config = dict(
    n_layer=16,
    d_model=256,
    n_experts=64,
    experts_per_token=4,
    d_expert=64,
    d_shared_expert=0,
    activation='clamped_swiglu',
    moe_layers=[0, 1, 2, 3, 4, 5, 6, 7, 8, 9, 10, 11, 12, 13, 14, 15],
    router_score='softmax',
    normalize_top_k=True,
    routed_scale=2.5,
    balance_loss=0.00244,
    balance_bias=False,
    n_groups=8,
    groups_per_token=4,
    init_std_router=0.0152,
    lr_router=0.000463,
    vocab_size=16384,
    norm='rmsnorm',
    norm_eps=1e-05,
    tie_embeddings=False,
    optimizer='muon_variant',
    lr=0.00271,
    beta1=0.93,
    grad_clip=0.5,
    batch_tokens=65536,
    seq_len=1024,
    train_tokens=222500000,
    steps=3396,
    dataset='wikipedia_en',
)
Below are experts of layer 12 (counted from 0) of a mixture-of-experts language model. Rows are named gate (a neuron's input weights, with its number), up (a neuron's input weights, with its number), down (a neuron's output weights, with its number) and show model dimensions 64-127. Each number is 50 + 15 x the weight over its row's rms, rounded and kept within 0 to 99.
Before each expert's rows: "raises" lists some tokens whose logits its average output raises strongly, later layers aside; "gets" lists some tokens that make up at least twice as much of what it gets as of all text. This comes from a sample of Wikipedia text that the model never trained on. Tokens count by the router's weight.

# expert 32
raises: "st", "th", " August ", " December ", " October "
gets: "1", "2", "–", " in ", ", ", "| "
gate0:65 49 53 39 30 18 46 90 69 70 60 49 40 77 40 78 51 66 60 51 53 58 46 27 51 60 67 58 54 61 41 60 42 57 69 38 48 59 46 27 26 60 66 34 45 61 67 27 51 44 56 28 51 57 53 32 33 58 33 40 66 36 80 45
up0:43 38 60 36 56 46 18 87 52 53 57 52 55 70 44 51 39 69 63 28 62 54 75 33 58 58 63 44 54 66 75 64 65 66 43 18 33 61 45 20 29 48 61 39 58 48 35 44 49 47 60 67 35 61 57 57 33 44 17 49 79 47 74 79
down0:47 22 50 56 48 39 36 62 58 52 43 62 27 54 87 24 47 53 45 33 36 33 63 39 53 33 47 66 50 61 67 88 22 39 03 43 51 62 31 63 58 53 62 39 34 54 56 35 44 34 48 29 51 44 55 46 47 63 50 53 74 44 60 44
gate1:34 38 49 40 57 51 40 50 42 64 46 63 40 52 26 62 40 41 57 63 51 53 44 51 46 73 45 58 41 73 56 18 53 38 39 28 22 44 43 50 46 59 42 50 36 41 58 60 66 57 17 04 26 77 81 62 74 16 37 46 68 31 52 46
up1:65 58 54 41 51 52 56 51 52 56 37 41 43 50 45 68 46 27 66 72 46 36 42 59 39 62 62 52 54 73 47 26 47 37 52 43 49 16 27 65 57 64 48 54 28 50 47 50 38 58 45 32 27 62 72 64 82 14 47 61 43 50 51 35
down1:51 27 47 45 73 69 48 44 64 27 19 53 51 32 70 45 38 46 63 92 29 60 45 46 20 63 44 50 53 43 50 40 46 61 53 52 56 47 01 53 66 50 60 67 35 59 49 43 76 73 85 32 61 44 59 45 63 37 32 57 34 43 53 54

# expert 24
raises: "\n\n", " N", " M", "n"
gets: "\n", " (", "0", " | ", "| ", " |"
gate0:31 55 56 59 63 55 46 37 24 23 63 45 47 57 33 51 47 30 30 25 59 55 47 45 52 75 36 56 61 31 63 48 59 33 47 48 49 41 58 45 17 24 72 50 63 43 45 30 50 86 63 21 80 53 20 51 65 71 28 61 38 56 55 55
up0:53 72 15 60 51 71 57 74 43 37 66 33 56 51 60 68 25 23 46 46 73 61 46 34 55 65 32 45 37 79 59 35 43 46 73 55 50 23 52 38 06 63 67 32 42 35 36 28 48 74 58 43 66 61 25 69 47 26 31 55 78 39 33 51
down0:57 71 57 78 35 39 62 48 14 38 51 38 48 38 49 31 33 57 47 31 78 46 59 45 61 55 66 65 77 61 50 43 52 38 63 65 34 64 71 64 73 29 51 46 50 82 56 29 51 59 51 83 34 39 58 32 71 36 46 57 53 28 29 48
gate1:51 45 59 50 32 29 37 63 31 54 71 39 80 67 48 68 33 41 14 67 43 74 67 33 73 52 40 69 64 43 58 48 68 48 53 72 49 45 57 16 49 44 36 70 34 75 10 53 61 59 42 49 55 35 55 67 47 42 69 32 53 34 65 35
up1:40 45 73 55 43 36 45 52 34 55 56 47 68 61 67 73 38 28 23 58 40 67 62 31 79 64 59 65 71 44 65 68 64 49 61 62 28 48 57 20 38 39 38 62 30 79 20 50 59 48 24 61 49 38 40 63 41 53 74 30 60 31 71 36
down1:56 54 35 40 78 37 68 28 57 54 38 26 29 38 49 50 76 52 75 40 42 49 31 54 19 44 22 52 30 61 38 58 43 63 60 50 61 42 28 56 73 71 62 40 51 40 45 52 52 69 50 47 58 30 49 36 22 71 61 92 45 54 61 64

# expert 33
raises: ".", ",", "-", "s"
gets: "0", " | ", "1", "3", "5", "2"
gate0:49 47 27 50 37 50 32 55 69 47 57 54 52 47 52 42 48 68 62 61 37 47 70 63 73 66 34 66 67 49 74 38 63 49 27 64 30 22 36 49 44 42 54 29 52 63 56 75 56 77 49 28 71 57 56 49 35 63 44 30 26 73 77 42
up0:35 53 40 32 22 65 37 33 39 42 43 47 49 50 42 44 33 82 54 39 32 60 50 58 30 66 80 65 65 38 79 50 35 74 30 69 56 39 34 43 52 37 53 51 52 62 66 70 67 50 44 72 69 56 68 53 26 71 43 48 41 26 68 59
down0:58 40 24 55 60 59 56 59 74 65 42 46 30 61 74 39 71 65 59 33 46 45 48 53 71 35 60 67 53 42 33 48 38 78 27 57 48 40 71 25 44 64 21 68 44 44 44 52 46 27 35 50 42 58 38 57 82 57 51 62 40 52 58 85
gate1:72 46 19 26 72 36 31 38 67 65 66 61 45 35 47 51 66 63 30 52 77 39 56 75 38 30 59 37 79 49 33 73 79 51 50 27 36 57 64 65 37 23 27 37 37 52 45 54 54 58 42 42 42 35 60 55 63 62 36 67 48 35 32 27
up1:28 40 35 32 49 54 45 55 30 56 64 80 61 39 59 50 31 50 46 46 47 62 76 47 50 65 55 81 74 73 39 50 49 40 41 41 60 59 78 62 65 27 58 41 46 36 36 46 50 55 38 24 78 54 51 19 49 63 50 24 38 38 53 41
down1:45 57 54 54 70 46 78 78 56 37 55 43 47 84 73 28 48 63 45 48 61 51 52 59 50 46 43 56 71 34 19 61 59 30 63 12 36 39 69 46 58 48 28 56 25 53 46 45 54 49 47 38 38 58 43 41 37 74 34 34 47 76 52 77

# expert 21
raises: ", ", " to", "\n", " ", ",", " |"
gets: "2", " | ", "6", "1", "–", "5"
gate0:69 46 53 31 28 59 30 57 32 56 78 44 54 39 46 52 25 49 76 15 38 71 39 67 31 68 40 26 44 59 46 45 57 26 31 77 45 25 49 34 74 45 48 58 48 27 39 65 64 51 29 31 77 82 33 41 39 72 84 50 59 21 65 46
up0:36 55 66 29 41 65 59 49 20 75 69 26 63 35 53 53 41 45 47 35 56 59 41 54 23 65 39 29 45 73 58 40 44 44 19 77 45 34 44 40 82 48 62 61 57 43 35 67 65 80 34 28 75 65 39 44 35 70 66 52 71 39 60 55
down0:57 58 63 41 39 56 25 60 27 37 49 57 35 71 49 38 37 39 63 32 72 44 53 39 58 45 32 33 45 49 56 74 58 38 32 34 61 62 44 40 58 63 35 59 80 26 72 45 72 30 49 33 60 55 65 36 43 40 37 33 57 56 55 38
gate1:48 69 62 74 48 43 48 42 57 30 59 42 76 35 75 35 47 48 35 37 45 37 38 53 56 39 74 48 43 57 56 50 43 29 30 42 47 39 66 71 24 54 45 61 39 56 49 43 52 29 46 63 53 57 50 47 59 46 54 68 57 53 34 30
up1:54 56 64 83 44 33 61 53 66 50 55 30 69 31 72 36 65 55 64 30 44 50 47 54 67 48 70 48 43 52 49 55 42 61 32 33 66 28 59 64 31 66 49 63 37 47 26 70 52 36 43 54 53 60 39 35 59 35 49 76 51 45 31 34
down1:61 20 43 68 70 74 76 29 48 49 46 56 67 60 52 60 78 21 31 71 40 44 80 96 44 57 25 16 39 47 24 39 53 41 46 51 61 43 41 36 29 33 50 59 38 43 23 80 48 51 40 44 44 52 53 49 41 57 45 29 78 32 30 39

# expert 17
raises: ",", "M", ", ", " C"
gets: "\n\n", ".", "==", "\n", "===", " that"
gate0:65 11 41 35 60 42 61 58 36 60 63 43 58 45 47 77 64 57 52 80 42 52 18 60 57 52 22 49 60 59 70 57 77 42 42 43 38 47 51 65 45 49 28 49 54 46 60 55 36 51 56 42 54 88 23 68 42 45 28 52 47 34 42 58
up0:66 27 67 43 50 45 49 55 34 43 56 39 68 59 48 71 62 57 67 63 39 37 28 55 40 36 55 52 60 41 67 41 71 44 54 40 58 52 60 46 62 58 27 42 54 59 50 58 40 45 44 52 70 94 24 78 56 43 42 56 33 42 52 49
down0:51 79 38 66 37 54 49 34 54 45 48 64 41 56 49 49 35 41 52 44 44 42 79 49 56 23 52 55 59 32 37 54 36 45 23 57 42 61 55 29 47 34 63 40 33 59 49 59 58 56 35 82 31 28 70 28 52 53 38 51 56 81 64 42
gate1:45 70 60 52 50 64 53 22 58 33 40 55 70 52 37 42 40 27 30 73 47 35 60 45 62 55 51 65 50 59 20 70 85 46 57 56 49 30 58 20 61 46 46 25 49 44 33 48 65 67 32 50 63 49 44 47 44 45 45 32 45 55 68 45
up1:72 53 58 41 51 44 60 31 49 23 39 63 54 29 46 59 55 42 28 76 47 41 75 52 80 52 42 45 46 58 30 60 75 55 49 54 55 49 70 36 54 53 43 42 50 64 30 37 43 55 28 57 50 46 64 46 42 46 53 24 49 41 65 34
down1:66 58 18 32 60 47 47 43 61 37 49 54 51 30 35 35 42 71 74 60 68 35 18 83 77 17 36 65 08 50 56 88 33 42 44 59 45 38 49 59 38 40 54 30 69 31 57 45 31 50 69 44 45 89 89 36 31 59 59 57 66 51 40 59

# expert 29
raises: " S", " L", " T", " B"
gets: ".", " by", ").", "=", "s.", "\"."
gate0:56 52 58 43 44 49 51 71 22 47 66 65 53 57 32 43 60 54 40 20 39 26 62 35 22 45 64 53 73 50 50 46 33 56 52 46 29 52 60 64 54 31 57 55 57 57 48 57 49 60 30 70 67 61 58 45 32 57 50 57 75 57 29 05
up0:58 42 82 52 59 48 44 58 32 57 73 64 46 51 54 46 62 57 18 40 47 31 54 49 21 52 68 58 56 48 37 42 53 11 50 51 64 64 59 65 63 27 48 37 43 60 50 62 43 57 38 58 71 68 70 48 12 64 49 60 84 48 06 26
down0:40 56 28 38 81 44 58 29 41 50 49 57 61 37 62 36 27 47 61 55 65 31 43 45 53 77 27 51 31 21 68 36 70 23 61 43 74 82 56 32 88 57 06 38 50 64 42 51 61 34 53 33 38 44 47 44 73 71 58 45 41 45 47 48
gate1:25 31 80 52 63 66 54 50 33 47 73 63 53 17 44 38 52 42 28 34 40 29 53 48 57 56 37 58 16 57 54 50 21 53 23 33 73 39 46 39 37 54 52 24 37 31 43 30 43 30 51 52 56 65 25 55 64 41 18 64 49 69 46 39
up1:24 46 56 56 42 42 65 60 38 24 72 65 40 38 34 41 63 35 48 54 21 21 37 46 51 55 39 37 27 44 68 64 24 41 32 59 59 46 41 33 40 67 55 35 35 28 37 34 48 30 35 58 50 84 35 43 46 27 40 58 65 63 30 47
down1:76 82 47 48 29 54 60 24 59 57 57 73 46 57 76 33 46 73 52 55 60 89 67 38 41 55 49 76 73 38 26 39 65 51 46 52 57 15 36 69 31 44 59 57 37 55 50 62 64 60 48 72 25 23 67 55 38 43 33 44 34 57 54 47

# expert 7
raises: "\n", "\n\n", ".", "==", " and", ","
gets: ")", " |", "\n", " =", "===", " |  |"
gate0:48 35 55 77 59 44 40 45 59 48 49 64 70 65 71 29 44 58 65 60 43 67 73 45 49 47 24 58 18 31 54 37 53 27 47 35 84 43 30 71 57 33 39 53 71 46 24 73 23 58 69 47 51 50 42 80 66 54 43 40 33 53 28 52
up0:34 27 47 46 88 56 21 69 46 44 38 50 74 34 49 31 45 66 56 56 56 71 67 64 44 37 23 42 47 16 46 40 56 59 63 42 66 47 29 76 53 42 31 60 58 54 52 61 21 68 68 65 37 28 49 82 78 48 63 63 34 54 65 53
down0:37 64 48 55 31 41 44 65 56 50 67 71 55 37 49 47 45 69 30 51 41 61 49 31 60 84 59 39 66 58 60 59 59 40 44 37 53 55 46 36 65 55 66 37 56 55 34 44 48 68 17 57 41 60 57 69 55 46 53 40 99 63 58 45
gate1:56 60 30 45 42 53 51 63 52 30 43 57 68 62 43 48 45 15 64 38 46 54 66 73 73 47 25 25 45 36 54 56 57 46 53 57 54 49 56 55 58 49 54 50 62 32 40 51 52 54 47 17 54 54 47 42 55 47 65 62 39 58 46 37
up1:68 46 25 37 25 49 46 70 57 26 53 43 74 71 39 56 29 51 54 38 46 75 85 63 75 49 48 32 66 24 51 26 73 58 52 54 70 61 35 55 41 55 49 40 53 36 65 35 41 56 30 25 39 62 42 59 67 50 60 63 43 47 24 55
down1:48 38 44 59 93 43 37 33 45 60 47 53 41 42 67 46 73 44 46 58 31 62 57 42 51 50 68 54 43 43 24 64 62 96 34 48 58 52 74 59 46 62 45 50 55 81 54 53 75 52 41 31 38 51 51 66 48 59 35 44 41 43 42 72

# expert 23
raises: "\n", "\n\n", " A", ",", " and", ";"
gets: ".", "s.", ").", "\".", " years", " No."
gate0:56 41 30 18 60 56 44 38 29 72 42 76 45 51 20 74 20 76 49 36 47 34 61 55 60 48 28 36 40 58 71 51 40 33 65 67 34 39 56 60 49 52 36 58 73 68 59 71 32 60 69 36 57 58 39 53 51 47 54 50 43 50 36 40
up0:72 50 41 39 48 53 49 55 37 72 34 67 42 53 43 56 45 54 39 46 36 47 50 55 17 45 44 41 58 57 83 57 26 34 57 51 55 30 25 42 39 53 52 58 48 62 49 68 41 60 67 57 62 75 57 63 75 58 43 38 26 62 49 26
down0:43 59 77 60 61 44 62 66 51 64 48 39 53 79 76 69 53 52 42 62 65 45 70 63 51 60 05 52 37 60 26 58 64 52 33 23 43 52 67 69 77 67 40 37 49 71 48 36 38 77 53 63 91 43 61 51 56 27 41 42 30 54 35 55
gate1:24 24 61 31 50 41 25 59 51 40 71 46 65 39 58 44 67 37 49 57 39 64 55 63 48 61 50 70 29 39 63 32 57 74 51 51 69 52 37 69 11 31 50 72 57 18 48 45 51 53 58 58 24 65 52 50 58 23 75 56 27 57 69 21
up1:30 33 67 30 54 57 55 45 49 45 52 38 59 49 54 34 49 48 58 72 37 61 50 61 49 56 46 68 27 51 70 31 53 86 54 60 50 63 45 41 23 29 70 68 45 20 53 39 61 32 68 46 49 69 53 62 49 29 56 65 36 64 74 00
down1:60 66 39 66 50 29 31 41 42 73 86 45 41 58 42 52 53 59 45 52 89 44 49 90 44 64 60 51 52 38 26 34 44 44 30 65 15 49 60 67 62 62 47 36 46 68 47 18 36 83 27 26 58 36 36 47 45 75 32 42 32 44 31 43

# expert 15
raises: "2", "4", "1", "\""
gets: " | ", "| ", "; ", "\n", " ", ") | "
gate0:41 48 58 39 59 62 76 44 46 66 40 59 50 60 54 41 56 33 45 57 47 47 47 68 31 46 48 47 54 30 38 73 59 84 49 51 37 26 38 54 63 51 60 50 34 33 43 70 55 48 49 54 37 69 70 60 63 41 53 38 69 71 60 77
up0:27 57 43 68 48 55 45 54 59 71 50 43 73 43 34 51 68 42 54 46 60 31 61 80 40 49 76 32 70 14 63 61 53 75 14 55 30 27 41 80 49 41 46 44 48 34 31 77 55 66 45 68 48 56 28 76 74 56 98 64 31 61 52 51
down0:51 25 46 41 62 22 51 77 69 42 47 60 58 42 62 52 45 51 50 36 38 44 44 23 72 30 54 54 38 64 66 52 74 54 54 37 52 85 30 64 41 66 30 47 41 59 47 73 55 49 71 01 68 55 75 55 51 61 58 35 51 44 39 48
gate1:29 63 50 42 43 56 61 51 50 32 67 40 87 36 52 44 56 41 41 56 37 64 61 60 47 40 42 46 38 52 47 51 29 52 63 62 20 32 42 60 48 48 71 57 52 62 58 35 33 60 60 69 54 72 62 56 59 39 53 80 62 11 46 58
up1:39 56 46 48 47 61 71 58 45 24 60 43 88 46 58 40 40 57 58 44 36 77 46 63 49 51 54 47 53 45 62 40 46 42 41 71 33 41 37 61 57 47 45 36 66 62 60 42 25 60 59 61 64 47 62 39 52 51 56 95 60 15 33 60
down1:46 32 43 52 66 42 56 41 46 42 75 62 43 71 39 46 61 71 52 55 45 63 56 33 32 22 17 45 30 31 62 52 75 50 17 40 45 67 52 36 45 71 50 45 64 42 50 41 56 57 62 95 61 52 53 66 62 63 54 32 33 69 44 56

# expert 56
raises: "1", "2", ",", "\n", " |", " to"
gets: ", ", " ", " in ", " (", "–", " | "
gate0:37 52 48 59 49 62 36 45 41 65 35 72 49 79 57 48 49 53 47 54 43 84 46 65 41 59 56 46 52 35 48 35 86 59 35 56 29 39 46 66 14 45 41 45 60 29 58 78 41 30 18 63 36 65 48 51 40 47 53 50 48 30 67 67
up0:34 67 78 62 61 61 38 46 53 71 46 51 58 58 69 41 52 42 58 56 27 74 24 59 55 50 50 24 64 50 51 48 63 63 45 51 38 50 64 55 42 33 49 37 45 36 36 68 50 24 14 47 38 59 47 50 64 56 78 36 51 41 58 71
down0:36 62 74 64 27 13 59 72 32 50 78 59 40 45 59 23 64 70 57 37 39 29 63 60 63 61 41 65 40 52 37 55 50 48 32 52 45 66 44 31 36 58 53 54 46 25 52 43 53 28 52 62 63 62 69 63 53 62 75 36 34 54 64 28
gate1:37 54 47 49 20 48 45 65 42 38 60 94 39 54 51 54 33 65 75 20 36 55 55 62 57 59 32 53 46 58 63 50 43 70 29 36 34 43 44 68 51 52 52 49 48 78 55 68 56 48 37 54 48 50 47 55 66 43 57 40 71 54 41 57
up1:29 49 47 58 22 39 37 72 33 38 55 83 59 55 39 35 43 56 59 32 58 59 60 54 64 44 68 50 75 60 62 28 67 70 54 38 16 52 31 49 39 36 63 26 39 61 37 75 45 47 41 58 58 58 46 47 65 53 25 39 57 50 66 44
down1:72 52 66 49 52 65 67 39 26 44 60 52 51 38 49 65 57 09 49 35 62 50 46 31 58 37 45 52 38 72 61 63 52 28 26 43 47 81 35 40 56 35 56 39 41 66 64 61 62 27 51 90 50 21 55 61 48 36 48 63 67 31 57 83

# expert 6
raises: "ab", "im", "ack", "on", "ay", "o"
gets: " H", " R", " F", " W", " D", " | H"
gate0:73 63 84 47 01 57 53 54 60 66 59 61 65 54 38 41 57 49 55 43 30 16 38 63 38 51 50 55 07 45 42 47 43 43 58 57 66 32 56 57 63 26 44 38 58 42 28 45 49 24 53 57 34 56 34 56 47 28 53 29 64 37 44 49
up0:29 68 74 43 11 34 57 54 44 54 49 53 44 51 30 64 37 54 51 35 65 26 58 61 32 60 40 46 34 60 60 71 36 27 49 75 52 41 65 47 67 21 34 38 64 17 57 51 37 20 77 63 52 60 38 50 35 38 72 28 67 50 38 39
down0:39 51 44 48 47 59 72 49 73 45 50 47 57 59 36 41 22 49 62 21 53 17 60 75 27 62 62 55 71 56 44 50 39 53 25 52 46 41 31 74 54 44 57 53 41 35 45 19 43 61 71 45 69 57 48 34 52 65 84 62 45 50 25 51
gate1:35 59 77 41 25 33 24 35 64 47 82 71 51 42 57 54 65 53 50 35 34 39 65 53 44 43 38 61 35 45 52 41 76 45 23 42 63 42 68 49 58 78 56 56 47 59 57 24 19 72 25 85 48 56 42 54 67 58 47 35 46 21 41 38
up1:21 55 78 54 46 39 36 41 46 38 66 77 56 32 59 68 53 61 46 40 54 75 51 44 80 59 31 71 31 32 45 46 59 59 44 45 61 40 57 47 43 60 64 50 65 71 53 11 36 71 49 73 46 58 47 45 31 37 39 46 56 26 46 60
down1:71 62 44 30 54 66 51 60 55 39 44 18 51 62 81 38 28 65 74 62 54 20 25 51 11 72 58 59 45 23 52 55 74 72 45 56 63 38 41 32 66 33 44 48 65 42 74 29 36 65 56 54 63 45 36 45 76 57 54 52 71 46 53 48